Below are experts of layer 3 (counted from 0) of a mixture-of-experts language model. Rows are named router (the router's row for the expert), down (a neuron's output weights, with its number) and show model dimensions 0-127. Each number is 128 + 32 x the weight over its row's rms, rounded and kept within 0 to 255.
Before each expert's rows: "raises" lists some tokens whose logits its average output raises strongly, later layers aside. This comes from a sample of Wikipedia text that the model never trained on.

# expert 25
raises: ".", " that", " g"
router [146 170 131 158 130 161 141 140  97  91 125  84  65  77  85 220 147  77  80 132 145 106  71 118  94 153 139 121  64 170  99 168 130  76 109 175 124  92 162 109 146 124 169 126 168  98 153  69  56 148 119 161 132 132  98 168  94 135 117  80 139 130 160  88  55 176 139  81 133 130  90  91 120 120 150 124 116 101 142 109  99 118 108  90 120  78 142  63  73 183 156 105 145 144 152  96 136 122 166 158 127 165 140 109  43 139  84  90 106 110 117  72 139 146 148 110 183 107 175 147 115 144 125 204 150 134  87  88]
down0 [135 106 172  69 192 108 115 176 156 158  98 114  69 142  96 135 158 155  98 158  70 134 100 159 112 152 118 167 148 112  61 146 165  78 113 134 142 109 163 154 106 110 145 123  96 167 113 116 115 100 100 126 113 181 177 177 102 155 205 103 100 179 104 158 100 116 105 124  97 123 166 160 139  98 174 144 111  77 185 197 102 160 130  85 147 148 131 106 148 104 126 121 120 114 102 134  98 165 141 126 108 176 124 160 180  79 121 179  47 103 112  91 136 159  81 123 127 112 195  96  83 141 141  88 148 128 123 146]
down1 [140  96 172 108 124 121  40  93 136 123 154 123 128 126 164  75 195  93 142 155  60 110 178 172 170 156 151 110 166 105 146 152 112 129 136 160 139 179  76 162 167 172 150 113 122 178 167 151 105 103 112 155 185 152 118 134  78 182 150 105 171  85 134 115  88  51  93 111 163 100 141 178 100 123 128 120 125 109 181 128 156 138 125  79 122 123 119 132 118 142 147  80 179  44 146 116 119 168 126 170 143  36 163 109 190 136  93 109 152 135  85  71 140 130 124 107 113  96 111 138 127 191 191 106  89 123 125 162]
down2 [164 109  75 152 115 115 148 161  97 119 160 113 145 160 136 100 117 176 164 109 141 110 126 134 175  99 115  98 119  94  93  90 127 110 161 122  65 151  86 109 108 130 115 138 110 119 199  71 108 144 181 113 112 138  97 144 116  58 109 182 139  97  91 119 204 105 171 166  96  79  83  60 120  97  58  84  74 151  86  49 159 146 160 181 148  85 150 151 100  80 124 142 135 123 128 198 135 116 135 132 131 121  92 116 180 119 125 143 110 189 102 162 116 117  65 180 143  59 175 100  80  63  98  89 154 139 126 145]
down3 [132 102 121 186 149 122 140 133 179 154 134 180 127 122 125 169 112 178 127  93 150 157 144 117 169 146 160 173 134 106 132 122  92  89 134  96  77 159 149 120 155 195 132  52 185  89  97 131  75  99 156 101 127 103  85 153 134 138 142 140 127 169 112 200 108 164 146 103  97  87 107 189 119 121 155 157 152 120 144 228 148  95  91 125 155 132 142 141 224 187 137 122 144 149  83 124  57 167  85 120  59 146  87 141 111  91 121 178 111 123  91 170 139 117 130 197 142 129 167  96 106 132 134 141 189 111 154 115]
down4 [138 175 158 162 149 151  30  84  94 149 128 102 124 161 150 117 120 131 161 147 175 126  77 111 132 126 139 116 127 131  87 181 125  95 113  77  92 193  67 117 166 121 102 144  78 114 109 112 146  88 129 141 111 126  93  95 147 115 183 145 110 135 169 122 125 110 145 126 172 130  98 116  84 132 109 147 177 164 148 162 105  88 146 159  97 182 149  85 145 214  98  67 133 112 123 128 138 117 101 155 158 109 162  99 111 103 179 131 148  92 152 151  85 136 133 141 137 147 141 141 145 125  94 168 135  98 141 109]
down5 [145 105 168 109 111 146  74 174 168 121 130 114 136 119 165 156 129 129 149 124 106 120 128 174 134  83 148 201 121 111  68 200 173 167 113 103 116 176 153  50 117 141 149 161 115 146 124 127 143 122 110  94 131 112 181 103 141 113  99 118  76 152  98 110  89 108 140 147 114 110 127 140 164 112 119  82 129 157 153 158 122 120 116  82 109 108  75 121 156 133 178 163 138 128 202  85 107  70 196 133  97 155 126 163  99 110 113 136 133  87 178 173 113  12 193 141 104 166 130 161  94 149  94 116  92 132 138 105]
down6 [162 147  99 151 125 142 166 154 151 106  97  95 159 165 117  72 132 141 144 177 193 120 101 117  85 141 169  87 157 181 118 137  79 138 198 123 115 150 110 173 119 102 167 134 176 132 141 132 138 129 159 132 196  88 110  63 149 118 143 187 146 112 130 146 112 160  86 171 151 127 157 158 170 144  93 131 114 100 108 160  94 157 114  85 158 109 139 185 156 158 180 171 134  76  95 107 106  96 147 132  74 118 100 101  97 152 136 130 198 140 172  82 154 192 139 186 106 184 129 105 100 134 151 218 124 119 132 139]
down7 [ 89 119 130  70 149 169 176 105  88 155 147  95  51 159 114  70 142  53 132  87 144 116 163 152 133 173 105 117  84 117 146 139  98 129 141 163 140 146 119 176 129 158  70 106 149 143  92 144 164 138 116 123 125 112 130  50 149 137 151 143 168 130 169 143 140 126  94 142 142 144  97 135 101 130 106 104 161 121 168 131 119 160 216 135  96 157 159 117 118 122 116 129  36 147 126 135 104 130 129 188 123  75 109 158 103  72 152 105 133 127 106 108 164 128 148 112 175 172  84 210 134 119 127 107 185 161 171  83]

# expert 51
raises: "===", "=", "The", "==S", "===D", "===S"
router [121  79 131 137  77  78 124  90 160 129 185 132 127  64 115 173 105 109  66 103 123 123  92 114  96 140 176  86  53 152 136 210 183 166  64 154 171  96 149 106 121  75 131 187 170  79 129 123 144 167 131  97 102 193 107 141 107 136  95  98 158 108 157 104 119 121 108 108 112 130 128 113 130 125 178 149  91 129 131 112 100 125 108 122 146 109  52  79 116 202 125  85 132  97 143 107 133 148 116 133  96 132 169 141  43 187 120 153  82  86 139 153 145 125 115  77 156 105 112 149 129 155  80 180 125 108  78  98]
down0 [165  60 147 102 178 155 128 153 130  92 146  75 180 125 142 144 142 137 134 131 133 101 140 108 143 139 111 142 160 112 164 138  73 143 122  90 145  89 137 122  86 119 144 113 234 126 101 168 120 134 167  99 164 119 190 135 180 149 105  91 126  77 149 124 126 167 186 142 118  95  99 106  91 142 112 116 163 161 138 111 120 151 187 134 124  87 136 103 149 129  85 160 120 126 129 126 154 115 165 171 155  95 162 120 151 160 181  84 125 168 165 133 133 140 135 129 139 151 123 128 145 152  95 148 145 154 102 181]
down1 [161 122 115 129  84 135 159 163 109 107 116 132  90 110 157  73 144 122  86 151 149 129 103 152 108 108 157 119 154 189 157 141  41 110 109  82 115 119 118  81 118 158  80 111 146 104 159 151 120 141 133 119  12 120 148  88  62 125 137 202 130 148 120 108 157 168 103  93 119 154 164 149  80 158 100 143 152 180 147 120 116 175 130  80 136  71 129 166 127 127 128 162 149 131 181 111 136 160 105 100 131  69 122 108 142 167 175 113 144 102 110 110 103 131 111 130  85 145 102 107  99 115 161 135  88 100  70  79]
down2 [119 123 163  54 110 125 187 168 113 168  84 115 140 147 156 186 152  67 200  97  96 152 133 160  96 150 145 172 123  70  96 109  47 137 120  89 109 110 195 135 153 143 139 150  72 117  80 141 122 119 146 154 164 141 144  55 122 171 166  99 153 124 199  64  75 184  88 178  93 131 158 135 163 115  62 120 118 117  86 133  89 110  89 151 136  92 154  77 134 173 103 186 154 116 102  96  96  92 122 115  88 161 104 132  91 112 149 133 182  98 124 168  83 157  81  94 138 186  86 153 122 164 173 140 142  73 151 175]
down3 [142 172 117 139  85  75  89 105 168 151 169 117 139  93 126 102 161 131  69 112 104  85 128 161 132 113  96 135  95 120 127 116 176 120 146 129 128  88 161 114  90 210  74 158 121 132 159  82  88  93  87 139 105 119  97 130 152 120  83  70 140 123 163  86  99 122 135 170 137 106 161 165 130 109  73 136 144 129 143 120  83 158 187 104 136 109 114 211 111 153 147 105 101 142  91 115  77 111  92 134 135 142 182  88 135 140 107  78 171 106  91 164 159 128 131 111 113  90 168 166 162 113 114  93 122 185  92  66]
down4 [162  81  92 111 177 114 141  48 120  88 174 109 117 133 104 154 154 129 115 114  92 164 125  80  66 153  75 129 143 157 156 142 176 182 140 174 113 138 102 114 161 112 103 164 146 144 115 165 179 127 102 113  52 103 161  90 185  83 152 133  91  68 105 127  87 167 107 131 172 169 202 154  88 170 122 139 129  99 140 147 119  73 120 160 136 123 105 120 116 123 205 105  60  72 112 120 180 139  97 105 108 103 164 134 128  76 118  98 121 115 148 107 114 109 150 129 119 149 148 119  89  91  53 104 134 165 100 121]
down5 [118  96 153 122 166  66 106 151  92 176 212 146 139 134 100 137 118 166 126 122 117 100 101  86 138 147  67 153 115 125 151 102 148 157 149 202  91 137 124 134 137 157  91 122 107 103 106  95 125  59 115  64 154 174 141 143  76 113 125  61 132 168  93 106  78 156 128  87  52  97 131 113 164  95 169 205 150 128 153 104 101  88  78 129 126 134 151 128  61 136 122 142 145 105 145 181 150 155 129 139 170 147 122 120  94 163 140  81 103 148 181 146 149 166 108 134 158 140 132 118 109 158  78   3 118 141 119 108]
down6 [173  88  93 126 139 147 126 131 136  57 112 109 131 141 174 134 166 140 123 171  96 147 156  79 138  67 110 128 160 146 106 110  88 114 110  80  94 185 134 135 138 114 168 127 136 136  87  26  89 127 154  96 151 110 147 179 132 186 123 153 138 164  51 193 123  76 144 141 176 176 134  82 110 147  98 143 141 134 146 102  97 123 134  68 150 110 147  61 177  65 125 122  82 168 138 140 128 150 134 148 172 153 152 155 157 151 158 180 156 100 156 111 130 128  61 132 103 127  49 147 134  77 149 109 104 142 147 148]
down7 [ 96 139  83 108 153 166 176 152  53 102 142 201  92 135 176 139 100  91 101  95 191 147 131  97 118 115 140 161 116  54 101  86 127 113 181 147  76  86 127 138 165 136 126  46 111 155 121 162 109  94 121  88 154  95 105 173  99 113 174  90 163 143 155  97 196 108 174 135  99 100 112 151 149 117 118 167 108 149  89 132 182 164  99 131 144 109 143 198 180 134  93 169 156 150  97 106 135 138 105  48 141 118 117 177 139 132  99 174 158 103  98 175  76 127 103 162 165  64 159 123 113 131 165 111 139 212 101 134]

# expert 31
raises: "s a", "s and", "ing and", "s,"
router [ 73 118 171 111  83 140 117  93 162 118  71 132 199  45 136 112 106  80 106  39  75 108 131 114  52 156 119 145  79 117 134 206 152 138  96 137 100  97 153  92 106  99 126 104 203 115 159 112 126 135 114 133 111 141 153 142 109 173  99 114 170 103 193 120 110 127 131 119 145 156 122 139 129 119 135 132 138 117 145 134 114 159 116 122 113  82  98  72  92 167 140 109 147 109 167 103 125 143 180 119 114 159  98 185  78 201 125 120  72  88 132 165 115 173 104  93 114 112 119 128 129 147 120 124 157 149 142 158]
down0 [ 99 177  89 130 119 100 150 151 108 106 101 193  67 108 138 112 113 135 117  99 155 128 113 135  98 134 121  83  75  87 151 137 144 124 151 122 101 118  96 118 132 139 147  87  86 105 171  99 114 152 181 164 122 153 158 170 170 159 119  84 176 131 126 108 150 123 114 101  88  78 173 169 147 177 128 206  98 130  93 144  55 108 114 112 125 111 124 125 224  91 111 223  96 147 120 117 124 194 105 120 170 190  60 181  83 140 166 147 152 117 120 148 110 164 101  81  92 138 126 120 109 136 162 149  95  86  44 110]
down1 [148 112 101  77 154  99 133 125 124  93 164 149  70 160 117 140 118 181 109 134 169 153 155 146 154 150  98 107  96 130 201 119 128 130 101  88 185 185 116 124 122 165 157 132  96 104 118  91 107 152 208  50 126 154 107 106 111 182 165 141  80 144  91 103 113 107 146 123 100 161 142 102  91 133 111 158 116  99 136  93 154 177 198 106 135 140 115  96  93 147 119 140 147 121 161 134 120  90 169 127 153 124 123 115  33  86 142 121 163 156 160 107 117  88 135 123 163 120 135 135 117 153  76 106 110 131 211  98]
down2 [147  97  85 179  85 114 112 156 177 119 168 112 122 108 164 121 142 147 131 147 152 141  90 115  89  67  95 104 172 116 106 117 119 115 153 184 154 110 110 162 134 162 113 102 125 111  69 182 101 119 141 153 154 126 151 159 129 105 121 170  66 209 144 149 115 155 104 120 178 123 112 103 125 138 108 125 137 160 126 132 149 123 111 177 107 107 128 137 107 137 105 160 143 110 138 177 125 141 144 178 171 107 157  98 113 117 157 180 139 149 154 111 111 149  76 150  78 142 187  95  96 135 123 156 144 159 194  88]
down3 [137 147 131 192 140 186  76 106 123 133 109 146 182  89  97  68  51 125 111 118 175 118 160 160 150 117 153 143 136 131 124 124 181 167 129  79  76 148 148 112 145 101 133 112 136 101 170 183 135  83 124 167 153 123 146 130 179 108  28 163 118 190 169 179 127 160 150 119 151  83 154 141 117 145 121 155 148  98 120 124 121  54 146  98 119 126  86 106 130 127 160 102  97 115 154  72 169 149  90 108 109  97 128  32 154 126 138 107 130 136 110 120  97 117 129  96 108 110  84 137 113 170 109 125  97 125 121  96]
down4 [155  75 124 142 116 152 140  97 197 170 123 129 115 167 200  85 144 156 136 104 104 167 140 167 137 146 119 107  84 102  92 113 104 124  98 157 152 125  94 122  69 151 105 127 205 143 102 109 125 132  97 132 142 147 149  99  97 121 160 185 154 134 147 196 173 150 113  83 160  82 152 149 137 125 146 137 204 149  68  90  90 125 119 127 129 123 137  88 184 194 167 143 126 120 184 153 111 162 158 142 147 158 103 135 112 170 175 157 146 177 142 144  98 122 131 161 184 150  71 156  93 125 161 128 144 133 165 140]
down5 [125 102 173 202 182 139 128 126 137 123 138 134 198 120 140 141 139 155 135 131 140 124 185 117 108  74 163 121  73 165 145 154  79 142 111 151 194 150 133 142 116 111 120 133 137  92 146 127  93 130 163 123  93 145 144 137 113 146 135 127 143 151 136 115 108 159 145 150 126 150 112 148 164 125 188  60  97 141 164 123 157 136 121 110 105 139 108 133 119  81 133 144 168 149 149 144 156  77 169 162 119 119 166 132 118 131 148 161 142 130 158 167  75  81 101 108  95 102 141 114 116 154  87 109  77 109 107  71]
down6 [122 136 115  94 155 104 127 119  83 124 172 126 159  89 153 158 170  69  75 154 168 109 106 168 135 202  93 136 144 177 124 132 175 131 179  50 137 100 119 102 143 132 108 124  74  76  73 228 112 109 149 110 154 102 133 137 172 132 121 163 152 152 141 140 183 164 134 187 115 113 158 129 118 127  61 189 181 130 128 137  82 187 198 138 106  75 142 150 177 109 119  77 107 107 104 133 170 137 142 129 142 171 120 102 180 152  53 154 177 104 111 100 106 123 146 137 135 167 104  58 168 116  98 143 137  91 120 160]
down7 [160 192 120 185  99 159 126 121 155 128  81 117  78 171  52 154 115 111 133 132 128  85  60 163 164 163 102 132  66 130  42  65 103 168  73 132 175 101 137 131  77 106 140 162 104 162 131  92 147 133 167  97  51 148 130  94 149 128 107 175 154  96  98  92 109  91 101 143 100 111 140  99 133 160 168 122 200 121  62 123 160  80 120 102 100 162 177 123 154 133 114  81 148 145  62  91 113 159  82 167 157 103 108 166 117 151 158 118 114 119  97  85 159 141 187 151 155 189 160 118 142  90 112 138 136 164  84 121]